config.toml
d_shared_expert = 64
hidden_act = "swiglu"
router_score = "softmax"
routed_scale = 4.62
norm_eps = 1e-06
optimizer = "soap_variant"
train_tokens = 619300000
Below are experts of layer 2 (counted from 0) of a mixture-of-experts language model. Rows are named router (the router's row for the expert), gate (a neuron's input weights, with its number), up (a neuron's input weights, with its number) and show model dimensions 0-191. Each number is 500 + 25 x the weight over its row's rms, rounded and kept within 0 to 999. Numbers have three digits each.
After each expert's rows: "mostly gets" lists some tokens that are sent to it at least half of the time. This comes from a sample of Wikipedia text that the model never trained on.

# expert 61
router:505478501494512525500515530486509540496472484498464498497500497516535552512420506502506458522507492502467508517500548514471510491531458495530499497541471457553534481483520515476469517488475538473532492494498523489477521520502509474476498500481475482486516541511462493500463472513480478489521521465515545513490467473537510523492532532503528533482450498465453474530532526508508495469545519463523490524485521474515477518520518535521535506511512493529516529527472510501507519523475531461508512486486471530502489487514516495546485470480520439502542497571513497524477542494486466497
gate0:457497473499532464489498530550466464484478512504443495499500500483518513478477485499489493513505514502479459478483499475491511506543531476502482519540494504494523475454463513500499466541509472474462498493503478497523506520487494481482545491473508456486509513532492528496480511496492493491453495484509483501507466488515500518494543491521488516428496494465465500513533506516497541478492541479552490517510472517531474551489510493525503491483496533538496505481505457470541491552448505518461546498509539488515492490467484489498518539533494567536510457544491489505455494496447518451
up0:550479508461453519458501518499515482516547490465475495491463502528480518526508508504482502524488502482463485526549449497496524476484455508498517513528486526517542499469502503499483483445446479506481515462487504457500507475509519467470488526514519502482510519471480533504499532512548490503498501437513483507467486491511520545443527483538522527496478533500512498494537493493467471478501526480448491511490505481460484476483506479509531493557485503541448479518477498428502501527530493462499490492495478520507506487452489488498497475576462501486506470497491472504508506486526506476
gate1:527479549513515483437545527503525508493454458467496522523423458482464514516477485484506452481441511493495509531443497518493540503536485481539515486514483507495501507519488490516509518492497508485579525510474520499531516496511507524531557487499487490491483534506474505533507469458458521522530503509514496514472477518522466487485502529511532499503515480489518498496473526517510487508516504502528488483491494502454511530558474515514496476530520502535501528560471505465502500473493486495549512514480488525476499497537514523516489494490522464504514450498482526522484539559514513481
up1:484533539513475506523493528530445516479465475525519496515499441511484541468473464504523514510533506469483505520486485490494524518486544489509501473520503564487495469512525500474503511500487495522523561463529533496509552501481490498499503530521456492487509540501523525512475460482517488539508503487518486483507536513525498500497494546531499498531506498520455534500482544488483548520467504503517502492511478478510498483533518491533486513472480561522516564536535489537480512493532495480479461489547477480501491458512523507445508536507501445495530449501507535488505505515545490484
mostly gets: "es", "les", "s", "ers", " Thomas", "ries"

# expert 56
router:532453501514528518502476521491550508485526491536476513518481487511514533469471481536521476499504496485476460528495526501457526497544471470528489495524470476541524446468516517465479526515505516482506461498517520483525542508501523479485447524487516472550513519530455502501495489524463479453507528483489555498470477489544470547491525509501518522477502528485461474521516530509498504465535539475545487534474520473537505549502503541531525496516474513555550497504472521504491520503482509509504482485523470489519468487490544500511498490483467467536534492524509486504498527512466495496
gate0:465496528540542518477502509458457532511551457463472521541546504533554502476500521519468488501456474506482519490509528507447523486521513513494471451508462479498536521520500475531481508488535497472504477506464492495508508502504509508495468524502515525463509513519495513553525497485483523515501514531483524502528520484527482567480541477494517499502533532490487499511532461502535490545508507505516551517473484490531521569471492478495472445503455451492465514520485516510498488504488468495496512488489502476483473532475541504511466523505514533537456529509486486486468519516486506506
up0:522474502481491524467507468526499503518544471496486543463512509544533491463469521551522479493505532484487488501517520482541462510502475480507482575498529509498469515480526508544489477479514478500492541510458549518528481468526476470465575511476509525507492509451468501500515495501483507548482520485511493534491463505496515509464511529509511489511475530496524516489522482464510461469466479474443467495490474503469467522527461477508506528496544496503444471478479527477504492511463478513493465502495488516516518477457473511471487503483461518506550494499518478526516523488540508484
gate1:499526469450553469530479504501500494498501489505502530488469498461486487501532466485555510501493509481466465540505517474520517520542515460473508479498515479501556522485489474500518546476513509474532482535521504481452481482466526470462515480479525507484514494491496526491534483527511520497513495501473530456535493563527519536446502520498499511492456472476525461494548505558531465493538545491456490505488530497487488508508504525497505507470519485499468493486494492502499505532552549515481526529503480531534483460463529488501525467540494480502491483545475479511489540492532494510
up1:510495541462477496439546495526519517496495470493491478514492497516489468487474497493506503447529523492455553483526496442496488465503493480513503517484522520481467542475490525490469516486498481527496480464519550493507487495499450529522482537538486471535507524491516507486498482495528486493508515485459471529478504481517567542481531520516502504519486536490476471482526491495537479476490544508563533501532543511501491482491485515506507532500465462517540497504520459515505490499462455529520449460481513486472482507519503493503506532473447547460483516483486529474493518478471526500
mostly gets: " singer", " Shanghai", " op", " 6–4", " 1991.", " 2025."

# expert 24
router:512485536492515527504510485520511518471522476490471506523502496509508538503471483522495476537503514519513476529488534518477538490553459484522484481518507502546534461461512499496464500515494535486491477473532518477513561507523512473464516516439486440527528526535520516493479495491476500478541509482505521468465474498531509514497522479530522541516457520459438495523509494538498499493525505520532469480486486479492462526534499494556539523508491498545490542506464499496473518530487530508503484454517497567498458481492539500521492453456524488498494484529502491499494539491476479485
gate0:492498521516544475521490519536480506497474470527498497544516549495468491475485473493512473495476524465515465499549539502491478480542510477485473514483517486494509497474474492564486498459506566498484500452515490503517524547495511473472523505471485458473470488469502524478520498510517534474521444500506517516479506440515494458487496505496492551506513469504490522523510501493478536508486478478563482529489477470500459542512514491499495490520469528517556524519506496457526502492488482491543489511498511500498499523519490508581515531461543487471497533489477465457497503520515466487
up0:496480525515486489486506474506505485508490497507545502485480505514510510508526523518468498467540418493530505471483477537516464522509470520514498507479493502489488455513506528510505446528467528510535499514483500508510499522487543524544469496491491540502518505491488516525533518525487505517471519483488513546486513457510504502474453471508503480502520478532511506496481502438462444560504488517496502516517483566500456471457536492510529513493527473472487468498473506452492507490455505526534527497496464476521498527471461505519529493579464522528477493480471476503520539508470484475
gate1:470472484512493488543452483499481509502494523506515485516446495514519529467553448538540472496521479503475498476463489507515529509488521495490473512499488474480529472453487517516521453554470526465509427499496487506489508486520526515483544497449484534522487511500532508535520548495446526534523478476488495487450526513507494505462515553496487498465509492495501526510480496546502524496534512503502476524511476486520501523498512472535511471463541548468543505498469513473507523515501468516559475491497501526520476547491481522535496488453494507498480498472474521483493511487513480466
up1:492494530535493522538508492541515501508522559522499533463498496490500483504529535556509504530535507514546516474527499513500478495517474475509475465494511505486525484514502504462511489514541526500527534464542508505492469470470508513488508494455490493500504499487490502493499490538473462514515511517443515548475474462492451485539501527494487484519570560491504519485478467524481518521525541497508491529480513498511492521506443494525474517538493464493483477491483481420468495520529550534503534501456518510520484491513481474465494507474529492514494498489444518477481496527487554508
mostly gets: " Robert", " Great", " million", " agreed", " proposed", " Abdul"

# expert 44
router:533461518506530517482487546492521501473481473506510513523485499526514509506450497540507470497472495507495475526496508504441543480552498442544477505555467481525537473476502526512487512475500538501532485502521530462535527505502522471492467524505493467515515528523481531524468466550466451495505524491510547509476477477540498525523536485510483527447492532501470482537487536522507509461512520508523470534478493489450526538496512519536523508498512520514489533506493497508496536484481520473531480489523475478520481476512536490523485464489496455536541491527497482499451504492482482517
gate0:530475551461507497481495519530550477528524487505485498494453499521491531539497529494492490503524492477509564506489464480529516485502491508505482467520487538497520480498503466509474567488501513481470493474490483521482515486516510491497517517514466493525483480505466553503550486578521472494514550467502488491492475519512512523486518565471505510504485523512494480495521528522498512467493492459531524526500515498502560503492499466494535498490517481455508471435504505490518507532503519490538479502504529479485472474542516472516471504478530449509531542493488481498520524544429519501
up0:496493531489471493486483478485508539470457485506501496427487489491493502517546475530489490506497496492500483529482494473530486460557524512518510450507478500483484471505492510464511509509467518557521496498491513496543500460513489540482540505512477458508535498515555473516457498502520453481502521496536515539519503510495507490513493474499486482562494533516469486476476521513506536477513538508538497498484485540507525494489509515492519531532476494481525465499518489530516518485466510483486482433475515453562515528497484500488479528504540504536512483441546526514483490503442513456
gate1:499481495506490518517515545508523464492472480491471534500471530533504538477463534488534494544435448516475455494474473516471506532474506477492550470517483495498499500498476516507514524482503532529495482468462501472450527482479546508511523479491523493503521493481480482517517513548459488491524522533523469496465520459500479460539535495506462491530465515497478486532508502494493537492573522462503520469484514461528504487483489505511455526478518496532495503544492515527540508552480491490509521497523515535510486503483539513494510491500508467511484519519585495516535496504500512493
up1:500490509542505493491523512528483491435520505507506529506545509485531487489501556505514494477480451503491471526476500501539468462436507498488534463472490512517495513504477452482516566473498477524514556526475534470529487464489499505526532488550487511472502494478556506466468489467512546509464515511530485450489494472495532507527529535488490500505484499429492490550479465518516519477504513494486520489477463472493480495462529503500502538535473534492466501444472523484508510555511498493490468514513488521473483498466499492479487453479490513518515477510501515519504492499476493483
mostly gets: " Genus", "hylum", " P", " GER", " Mun", " ended"

# expert 12
router:491466515499503538495462493515543560474505493519482566490484477526504533479461469529490478506480499469465481539500536468452549477507485482541491473510498444506517478511506517494459559516504518506502520464491504471485526533504522477487518529481481470544517544525473522494474465502473471476524515488493523515492462498543497528508508519541499539449496502509479493525496526536498500483509529481511467524466514467488478518522520532538527509519508510532504490512489541446520529520481509482515508469517472501523456493504543468522464467473480512530506496536506496529501523510457501488
gate0:484493508517485507481520513512512549449501538500474473525450492484499496513499509531470473434528506473501529519473494521497515495520529494497543473492511522526524475515479476508458465502503433468483497477536531520500519484458503451502557503528493530481505509522491508517460531479499497523522464511482531510514484499513471542480519510534477507483459497482474444521452495512487504509495513522499428529517520526551536497479508509510529483473532488490492470506439509495518533490501504539492518420487480496497464511475512500478506476526477496452515481508525483501521493480470536516
up0:462526500542486491501523517455451510474503499480493513550507499502510512519451536490502506500525497525518482502527494460551458481464500504496487470486509516525492499502528487515466477466532500507517486513512529475506501526497468500456475520492459505534549480500483515545461491477510487509495520513507444520486522496504513513448539544512518488518466450448476501506455516499551493492522529508513543475491503523546539487528489501508460475515524534494532523454512472508525512475440522472518543516514521507494491492502480518494456473529477476446523500517520520497483480516484443503
gate1:510485494504488498435461478515508495538511538501505506498539472509496546514459518466464492463511475459468516525513469523480486484523463509481487495509463499516535480468519497519456510512504528491485515499544481516453487485509513469503490523487450456484507507499467519475482494516496506468504525465462535543459488482521548551483570535526489506500495570500456536515473516487496468478515467497538471499507479511508508486482519476517498459556532494487531484481477511503513498527429518484520553473498475545494501493465489478514471497515506492502518509529502486493498527511508484491
up1:501485501517519495514531503506497457467453502482518499519483529453473502474546506505492503477485498519472446509492478488513456518460506493501519491479477498514513499506525516506516548503481468504512477474543511490456486526452491466519513498495595534476520460499495518461520536502488521542479495509470557516505486502504498482520486465479517512491455485526498486498485497471512486482550523545527512472519526465547537564488494525485485515464491510521529542503508519531466473487464486520467487531514480485505467505476487504477503507569492493494485504544489529525492517537527537515
mostly gets: " n", " These", " Label", " D", " Robert", " Music"

# expert 18
router:517462503505511531542479511499532537488502480502475519514499483523517521488447484541526479500476480495462471521505516489471539484544460478531470476536466478521526452480541507489457541523484510518516485477485517487483527547494525449481471532468466464520510509510466528464479456503472484450539528460496519489463454525524495527527534524518523521464500497492470482550503515529477489469524525502516467485484530455501507519502489509526512530529494510525509510517458536486480521524479507500547491497534483522510455495514541482513481491487488479522524474525538494525491511501469475498
gate0:484509536512499487531528447494500531516478479504447537495481484538466516506484469523477478498457520488413516517541472495523489487511492515490501522530482492500518511499507474490492514478509466535494526477522514508527512556494542447458472519504513500480506505524483495484492471491482486470495488500515476475515481505509493525523526460559515516467486488489507506506533510502472492515489523496491520458533534463520495507545483509499486490493460522496505543502467536521496506503496510534485580454558477523449504523519508515458497515496518464471511461512523517471511478434534505507
up0:522460491501446516543495505553524489505500500504500507510451445517523511511460531526467490484465444506464519480425457489518493530481526495489522489514472519527497502515501540489484504489490488464517494491509493523529473503465485499543477447495497500477514509483527462473503496504480506511508530503475518480523497534506497460504446521544525506473468504497497502480532471524500583484494480513505475466490498479538439472556506520517493481538512543514460512445520518532501517515479523491529503528501502493472512483483553488491512501513465528486479542505515519480503488489498486483
gate1:541509555472530487491486480458475542492530438490485466495478462536494506484477482521487464476509489474529469494529530512472521494507506520494465493479479555466532517516540513470473502532507439476514524530525487521485505487520488499531508522493484465488481527480491511508510500514471518538528519478496529494485441482521504546534504501476469516492547487505530506500494479535456473506489499473477471516513497487490529514509479507497487495522502514497476495549479528503485515544505477493510507516461504462483474510483502498529449482520442527525507524517504446561480542544471473533
up1:524490513486492524530494510513495478524528477514484482503558547508503505518476484531508507528479517447517496460518529532519499521490481518531462509512537488461489489492532448494519497496480494457502471523524507458494496548485519461533484532503495489511520513556508489472508498561511523513504509502473520459479484513525546554507464548532489466498480502532501531489499467508442515512476459480487483519548471474490501523505467491490471513525510501521532493532556461481515481476502487520537471521466508528500481497498491506545493464536513502502517479507487448509452537508460458502
mostly gets: " It", " These", " They", " Its", " The", " This"

# expert 52
router:485461509536527508500521498518515516464523492506470550497505471532516531471479475538510470510520522506448484522499513539456509499539482484539469513542461482537538473470525478486488491527506538482521505472493523507516529539499531463473498525502487477506502541500456515491500513493498496492495518468527527550483476476526529515482543544514516554488477528503461479539521538535489500467534519456514470509501519453528465520500519523525510509489483528514524498516475522476486543475488525499505525488522476555511487476480517457503460513484497451526534471553509485506480524493508486504
gate0:588486488482477521459530511524523457501514494504480471507505476472489494540471487484518500477488462509514505465540494502532526485554539513482580533541480522480493512464509473504508518543498488425505490509495495532528499512504535492489488499507467514512475494509457512503481519478504523494521485483515496478501478474497490499473502557493481519461502486446469474509508552531503519478542471492528512542502506489500483523519457482514501476487534501512490523559483517553493489542505475499491507470516458489492497508490495464508495528463478477456528473499533513544511530497503487520
up0:526516506495463521515455520492563505487537491500491511490497530443491530517508508463537482513515526498523485500484507472500495457532507496505523489484458545491491500500496507478501477499497499552498484489539504514503509474529467529510478478516494478512489487497556495520453526462490526530493465507471507449469507477517510490508518514504556487469521471509524495522479541495464489491530512509473529514496491485419530470501524506515549521518492457476500558494515499492508511504495525431511461487499543522537493502529462491496506488491523523500533495501460464570484495516456483462
gate1:506486490473500495473500486526483514494481490493548546501509495529521495512527496526501518533502463521429492501472515536474533517510510468520468501522482497509512477454510564543522481504501475548493549492477515499527512495517517529476491544512495495537522531532499485510515486496481535536525518485515529523486486521497509539524511488457544530531497508517484538497534508524503435487463529444502512547468507495473494463542518512487554524511534503530529499471503504481477504524452520522492470524504491512506525434503497532519446483497507439541490509504489475494503493497499474485
up1:465518483497525482464511464553525486489527487494462531489507510501491495461509513480474506509453526531482514526487530536519509493519472487486521521488510511507537496548480493524515474500518535496503520473468482512481450510476512487528507507486493497433511491519466478509539484493483501501527509518469479506500528516505501545497443492531506528525471463521497512517536505466475482517524524456478535459529521467490458555547506473496447508572508464512471490520512540521496483500497504535485484516511478525460513526473511528493507511545458460512523487542535457501470479474509494524
mostly gets: "ating", "ation", "ing", " While", "val", "ment"

# expert 0
router:496478483486498507513521492515549556497518498476479516538532513510515523459492508504472456475462542519518466531509511507501535505498467465533451509521500490502517476485521499509487499504486503478500512460517491514507525539495525466489524544469522452504531491520500540470449491514486466484499508480491523501465480466529514511515516516538519518508482522492497472532523491541484511462528514510525481537471500474481465528529521531540562488516509519536509499492444513497508545549487509482487514517513468511495449485494540441540469493478469461536537501546518514522469536484506476491
gate0:520494493498529485507516493453511485485560508502477517524522511498503494484502493510537505530467504532497452481498538517529497495540534450474526476511503522490525485501488491461530515528500512497490496504498473516443506509493521504527519505489484525477519488500489514502498537494456472502520495496531502506489474482514498471516476501506441503487506428478505486534493497574488497447503508507527530504454490533488524526563502489524456517504524478484454541510504519451462497514448465528489453527497465488517515517515553482517539469482482494518520546527485455535526527469513518469
up0:499479524479516518541504539512466445531528485553481550497509491543506524523499526523563474528508488531473478485495510499476498488486495480490512483523490463531461500533479492493513483495507519472512493497547533447469515517501510506522481498476517485514514506526471510531545500535532500476519464474513494495558481554503419500503547473510489475476523475520534475500508507498490516506523526536466489532522496465470520492442498523506482495537480501476476504528493508552512483489505473514498431478527479497506484477519502482466477505518484470510502530512481510487535547509469479528
gate1:525488492527459502470490515505521484486517503509452491547500498507542483499502486475509483509455519483531499475515510491496502453533522493512480538517517523510514469517504467478491505515499456474502486476548512516522484546469475464508494543495516501464515506564478483450469528512463486529510518489477516486474490537505460509476494496517501538485474502462533488510513494521515545556531485499530469493476493482537519463529493550503517494484472485530488519527490519472524511525468535512504479490502453508500518504524520455526513503465536501544505440471496468447418516483495508496
up1:489518509495514534507547514547466467524532499516451505543494526484509470497509524460490518471520501492474470509500501497489471456455475475476501489510520521534495507481518468542521453484472484488475547533532516499479471519487491505465478516467501497485533499461484498495489534571540526511525523462558500497529488519474487552483496486509479487484537488480513532456484465493453484513513492497484487509485529474553512496455499471511480458488513476451524511476498520515530504485498518515500540526497459481463499500475496509501481558504513492494519474511534478489455491462522482547
mostly gets: " Angeles", " Netherlands", "osa", " Anne", " Christmas", " Nations"

# expert 62
router:509477518515527541492517505514526517454496466509471528488472525482508539459466478521510468478470522503515480501475535503477504479498478458512472483536497486527518452482539502466451503494472501499495492508520546476500562536515522475517475532475468488488524513486469538466476490501474491479544523482485507515465467520539518529483514518514530527478496499490442495550514510533477496453540505484543478501492533475509451526519481495518509513528471527518535515457444512501476540490497491487546503461507468547503462495511525503499483484492515476501505478534516485516481533547485481490
gate0:482477515469537502492562433476499531511463518442462571503492482503494502510433487543514491502532520489462461505496497484496497531504481495471514506490511487514515504491474516518471478494462538484490503533524524472537522496545520515488519463465494471516525499500523487468496536486538510505501487508499513527504494456510469538485529482513564478539469471448437496515487493492476492472545485528499486509513453493487475491485490527517532492515522509480506509557469521531517515482472499479528526506503488523500501502490475524441493493503496485537537510498475499519486523537527474505
up0:480476453486510494484482469489501516501508539460513530486569460529534468512488467496499470482538471551512457506534531502490480483492502539523469480490455545490533495496521475498527500450517512460524525524483448463505521513510503509481522535495456486495490524529535460532504473528507471478474552472492471509514510484507526463555499515483483503502533526463492507485492499517470522490475493513506476473472485506500474539515534492520494479496505507526484484545555485497565509545519483510466522530475511486506495511463484520514467497517477495507475509508549515529484501535508474532
gate1:469520506500542511510459538511498487465455497492501483457486465525447502505506522502515517513472485518501462507481475465526482507522518482524457500511479518517471463528451507474478528500560470510521503526529531535517512526501493511483451519493474517506491465521515506511520475492504502475529483474466518496485521483554513536498493476520463484501523487485481482509502527515536540524527498515536506493453554516507531521534512512519471526495492519554519462461473498477491519512502483518544526519564524453470462511536528480509473504497474501520506500497496531493456500525510449561
up1:486490504463465480482515494461531496524487508513502512523457462500501455509487489491467498480561505492480495494508470508474531504482481475512520514502520484457486517555515458511479499520485508468516472452486517529440475469544498489510489483515527481488478519491478489478489484538488549562514526487539500544483496456477541518548524484483511491489498485479527463510507509573515491492487482516500533505526516480466487462487481494475516492519502440507518506511453514504483498504485527456453509546492480517534505460468491550545491476522462502509499484530446500495519498508516532502
mostly gets: " Saint", " Affairs", " Santa", " him", " Apps", " another"

# expert 6
router:493472502494521522490514487497516532456496491511469515486467503518483517486466505519507469498521496502502472525491553475480544467527459469535474485527490451513496453485555516470470526522464482511527497485496536484489526527473496467501477525484497458494535509554467512476486461527471502496513508468478528509508495491542525553465547547538524533503491497492483471544503524518506499470538510494514470529474522464498529526538501532528535477525513531500518535511462515522498521473507499487536496474515464507505450486534536495518453494468488445530529502518518508531504500518480488525
gate0:503495512472455517483496462492524480541514546503507553482504527511507517473464512511473501517499486520475519490469459554479493522466472482496476535500493490537512478496518493454499517488506503547472546486515526535511497470463493444499512518539528509514499511554494508495465542459551500483500515492502511517473503445493501500512506533556498503544484486487474496508519482484445517473530509511522515431518529520491510486496478539530474511497463524501537466505479526506493498536471459499495488489533467490473501541469540503473469493515490491531493516480543466521544497534524497522
up0:497511473506514523490431530475490465493513482488515498530503500502511500525510461479471495465535557444514452506496513452488503484515528530526501466494537502471497513490529501533470450533487506524469459499514497508481493464532509469510509495510513483528519504468517500542483528504506470485522511515514485485494477499500528508489472500492455503476590535504503522504519551523531505510484486436472482560495476476503534472501465482497518515475464453516540528511483497494494509498504481488512493491469499496505464489481515505548524507504500547513524476497460515450456490522447515527
gate1:495509473495506522543483459519508465489475482523464529518459491513478476510535490533517535536532519489491451500535495482464496427503510464526521485519555458534515476495468527513463505556474502491465498477488530527483505480530505485475499497467503495499497524540471494493526474494482535561517486479466514523484511525484484531491497513469488510478526443549531483455526491507537485466518512502482477497462518508502519537547511545515517495566466542511504536507478511491505512500529481515510491503506460536480454478491491502497492518515478481491533497502471491506487504450522520508
up1:470511519522475493481505491540496512502517450489504555509479476519464514469499528550518518458471509516472556491523487459486529514500521532512493476517522528484493469457480491563489509502493512489481493513459532528457510538479521520466509558520443508491500536478518530520472506515458451490537523492525519493496491479515484457530514478537521519488532506541504486520541510489467491498488504509483467486533527447540509495480460508502503475500493486524549511494501493498503471480505483485509509479514506442457512467537500494479499512495527538479526484500497500426504481469476529498
mostly gets: " Preced", " Loss", " Spouse", " Nominated", " $1", " responsible"

# expert 36
router:514482480489517523510495527487517518490514488511482520499495470517507530479492511532519483494477495505459471522475524483481533510557487484527451479537450475544526463451512515514502531519514511489498457484480508484499533538514539438483490552501494468480511519493481517523483473505474494451518501472502518476466458492550514515507502508511525533471479487472462447547502496534489505482527548503519468489480521460494491517507489514552509526472485521522519526495476550492477528503460510542535492491533469501529478510499506476503457459518470482520514495546496485560485533520499468515
gate0:502532461484523487422447514509488471523532493530514484501468543487539489523531486517488496460510491514514554468468474528463505491564470463521479522525505538506465526497520458501512481495469517462475510509459480503491465524486492497462515525490507505460501507511487509504475487496481469467496509488491480497491508484513495479495510489535514526473445503484500543513496486483481533483498509482546495483495506508513516494505470522510509480532495582514548535477506544459522533514493538464485506495510504480478507531511519510517469491493523550428485484531515514494504464453512511515
up0:480488537443507489498502486488460502524510488489473524453476493514481462510499517453495461557534485494487528504504442514517497515506485502490485510500459450506506537547467472510527536516496511526467437475467547511486484505495501485463450500528478498484526477494490463490496497502510477532526500478512525484497508535515480493495471504495536513499464526469465547517539503507473528500552504495524509476528473467467531506527497499502490528486507577485502522462485507493529532496515507504477471497525469517524483500514538498478517509519537491501509496524523455489554475452526465457
gate1:486515487491493487507543520448522498469427537482482540547513494447487509520530468504455501459481475530488444485524529508513519500502512479518493532482485483523530485471481542515535530506495509531491446510475534501468490532481548461486494495470503499519529479477492480502497467514452475489522481501512525459467476512510473495511496500503463506505507505510479501546520498544494468472492493502483488525501526537498504469534481494499503572489449459517520493497531508484482518535479530537506458468514453491507499458496480497507478481479500511507511504544520528523534501486555485531
up1:503505470496518545502514464508481520451485523493531502471524520522503485482495484492451522531524500475521552525498498502497502502416479527518503494494511497496511488534550462553485522482491499529542528529475524537490483464518462488510514496527542516560507508510482531509546510528467533532488502468465479502531529520466493549536478531476490501517522480489515495466492525468510480539453446470522520477493525480489505479484542507521482450492529523467514507513490480475548512507482452482483501496534546515453507524476512472519473517514517495516502520483504485491504477490484483479
mostly gets: " where", " if", " although", "whose", " when", " Its"

# expert 33
router:506474477512532540507497499496523515474512467511481527517480493516532518489468485520509460510494497489470497532479520500457522479553462456526501502547470489523533460488533503442463522517490502484528501487488535485509552563496533491504494515453477469521509516538437511478470499497439483481519520474512548527484463507532488555494540508526514532473490510497480467528529535539513470461530516476550484507482502494507480513528509498540531490528485521528525528484475509482482513501493509512538517491531468532470486506496522480506453490495496472515528486520498495538493531517469513507
gate0:529461475500495518511492484498516494476487494494459488513462482545508473545475516487517465508520492460515463510477482527490560521537491505498525486526459482475536505527511505516476551498505509497499477465456538489492513554486576476477547470467491477518524481476489474446514483527467488525527529496491536475488495513506503487464520461508488522535492525509498504524504519519532497469512479485537499472462485508502474506480494440518516503546542460531479515489478528512496519502502454477475515527523519543510506489497512492538466544429506488503540482517532495504479505477516489507
up0:478483502455533506545476472492509503449494550512511479503455485522526494512493491483516502503547511512542490586490522491477519505521532468506503475541497489501534477497483454479481528497502516487489480521519532476468489470515488489473523490551489490432543484570502515487502479463479476484519439469500481513524498501476496492464487531541517520494554483514500460516513478498556487531468515467522500525492507524497539493509502512510564466513523527489522480509492494504498494506514496481484496535496506500498445479493499502541494501501433499492516485478494476502469524479489464524
gate1:498509489465473507462459502466514498520501480499510521550484513520518532489473489556485506481510466490534495512515465501468520511546491464528550502525464486543499482490513549513480476546474472498493507483502528512484519466516510515511453523493480472465490519475453543565499492460525487492487511490518528539452490504519462520483500513487514489470520533527498515515479558465497478498534489492505487496500468518492496472500482502511541484513498497438544492476529503485474516501533497478562545506503490530496509528486518501534514512496517468487549463520471506539453507529458515474
up1:520491424474518503479555526501557464531493456492491528500509522503465503468521498498549501519455467465506459540493463515522503484509510465525522504515538506500519497498457481481490518475512452517496482471475476517537497526495445471484499504477533474455520514533499499514466491519426509491480509524505490511498510497488526507510527481485508495478439528554461500496550480516520495482540487510478508509487526503510482496513544511509517490519491494513493513489527499502513466478500527491523470543529516483508480484480481484444514474499486556515484481522548483495504487448500529459
mostly gets: "r", "ers", "rs", " votes", "er", " 1993"

# expert 32
router:529477495495532559527499531505533519482490495533490509535506514520497527496501491524494474516450498504445480554511508505489551483538465449507481481529491498498534471452512504474464513492513501477500504471497527495504509526501489477480487531505491466494539512518459532500465481519491461502516513476497549473446469480509534500529532526528500523494467500487451497522515527518497481473538518501505478506461519464482461551510482522541521496559512509534498511495472513491519542489469509471500511478514444501516466463490531460529478484515488471516541453537516490509472522493466522503
gate0:520491474506490528484475509484505504450465562498502496468469493521531506485521506539463541492516460483498455481514505550512518543536478485524526490513478485494570477498504534494467507514535458478518514517452556483471476502497476488520478525510503482525485527419516488489520476512542507503510492518484549467499479482509501495557533508477474521476538475508487519491515507515503437492475527508474478503475510478500483528513536487485510505506512475496505489488499526442465531513513481496497574517500475517519479458481507526513494483511487491487492544487506474512448522482482502475
up0:491488462486436534522502435501498526478509528498526478496486500486531530493525473509472481475495515486488510483506518560487503511465482568496484476492486509508515466499545470498487519527497446461533492491495502525514525527488525515533512465513514583551514512488507509518514461530475482514454489522470498485522536538508468486514502504474522505483537510473500487545500528482470537523464521513500474507499456502520527508477487477493526483487532481488530519479471484527495472496520490464533524527520536496526453498495515482465507520504529542490453456517484471510535493477495531467
gate1:523501486554491507509506508504479511494505517512475496545515491523454504491510489471445507500485463499460486505534493518490507476530491457505513507510482502486514490487495476516512475495520467508470542473466478504538492507483464517464537517457507466483510505499449543533475475488518491527452507498473532460463488457534532502490509526516563492501515504535481494504549523540482505442507492486509468502477515491484447529530497468494504527504484488489522530504491474459533513523484474505485538526498459487460510456485512485509516457499509487538527463558542498504459503436462497505
up1:533504496493515517500531448484519520494517524525514489510526547516479491495473501515493445479457552543575569496514541459505537506487528509497502507517509498495485533491506500544506539461507487516532537554515506509530542499509548552548486486512499499507477509485487461497496561531477531471489492510516506479514499506518502510531508522509475532490542513534495542460526515477434548500522516464514499513519479531520481530504513481533476498447505473496483491516491513533493470465478539498550476506502535516486503517493499484499470519490496508505461501492510489471488492487483494490
mostly gets: " any", " Mary", " Ash", " van", " Fort", " track"

# expert 40
router:517467510486517509489519469485527488478513513484461516509465488527547537496474502488503486456482538506461504516517504502465531466506481472513491494549507517526534461494537496466477525524491537516528473473496553474521549505525516488503519533514488479502532505535504531521485512536487495520552523517500526529481471491546507522515525519518543539510477518507463464507528519543476467490514532493496465461477520503536462547508456536534508543508493503506511520462471491478478529475502526493530516517518493541517471488461523485515487449508534461519508464538477467504465525517480487492
gate0:525479478475472510500467491540466505495430493498500519529451530524482528519480509507522518517499497509525494526489474476496479458536482482520549478519491534577519476483505493521492465521496471474473513453506522507546499548511490482468475496473510508516516510534472548509467490474519461463485509457527490532488476478518486505476540510518504532532518526485478514503467515502496426492512484564501545493501512509522529454484486473501491479502477549485500518550451526476462501498483523473506477489509510472478492530484490501520498531519508477529484509489476528485523476510500458519
up0:573529500480489509460510481463504511503517485509464466447464548503495511482505509476491470522471526509457541511506514517478480545508475483471514510499539562475500526493483536522479530482500529506520512494538529516472455500523496501508503488474496475472469500539507506500546521527505519520498502480541485510503501534498477537471499444534491493502500495516507499490493509521451452503452517503513554478492484481477466455492507490526494503429461467502481516512501456516513484520525503503501503519501532536480534523556508468509492475486538482520537491510490514461456515538512484509
gate1:464459518476516498498487471516503508511547527483510499496499518474472526551506541535512484450458504521503516490459532525497567471533497476477490523533505502554475475521477505486510479504509505509476446492492453511519517500498452499491496468472426520509511531508485510478565461509481497493576513479455536493460484463518491465540474494503504498491474509489501535494559489495533498513496509500506505526498467508507490576499514510511506497465482484525484515470476477524531491479517522489502487477515486482475478499501499510494470504498520476503484442499533527496527484503481482537
up1:532516455499516498561484517504499508492511510526485494489538494493532500494490523460463499573468423521513513480506517505485522499509487508475523504494494479494526510468495491517491518460473453463529508472493504451540487480457492467502459506463520458460492472489540478493520533475489485503467495470512496455494480506506466517484476507522507516461530461494465512529522534528516487503527533526471510487496517492478524506514503477489485540469508532531494532506546518488545483527503489506461506470504549510495472509504521529456490504501462474483502526526516548522509471551476464462
mostly gets: " Bo", " Mi", " Fu", " Great", " successful", " Mel"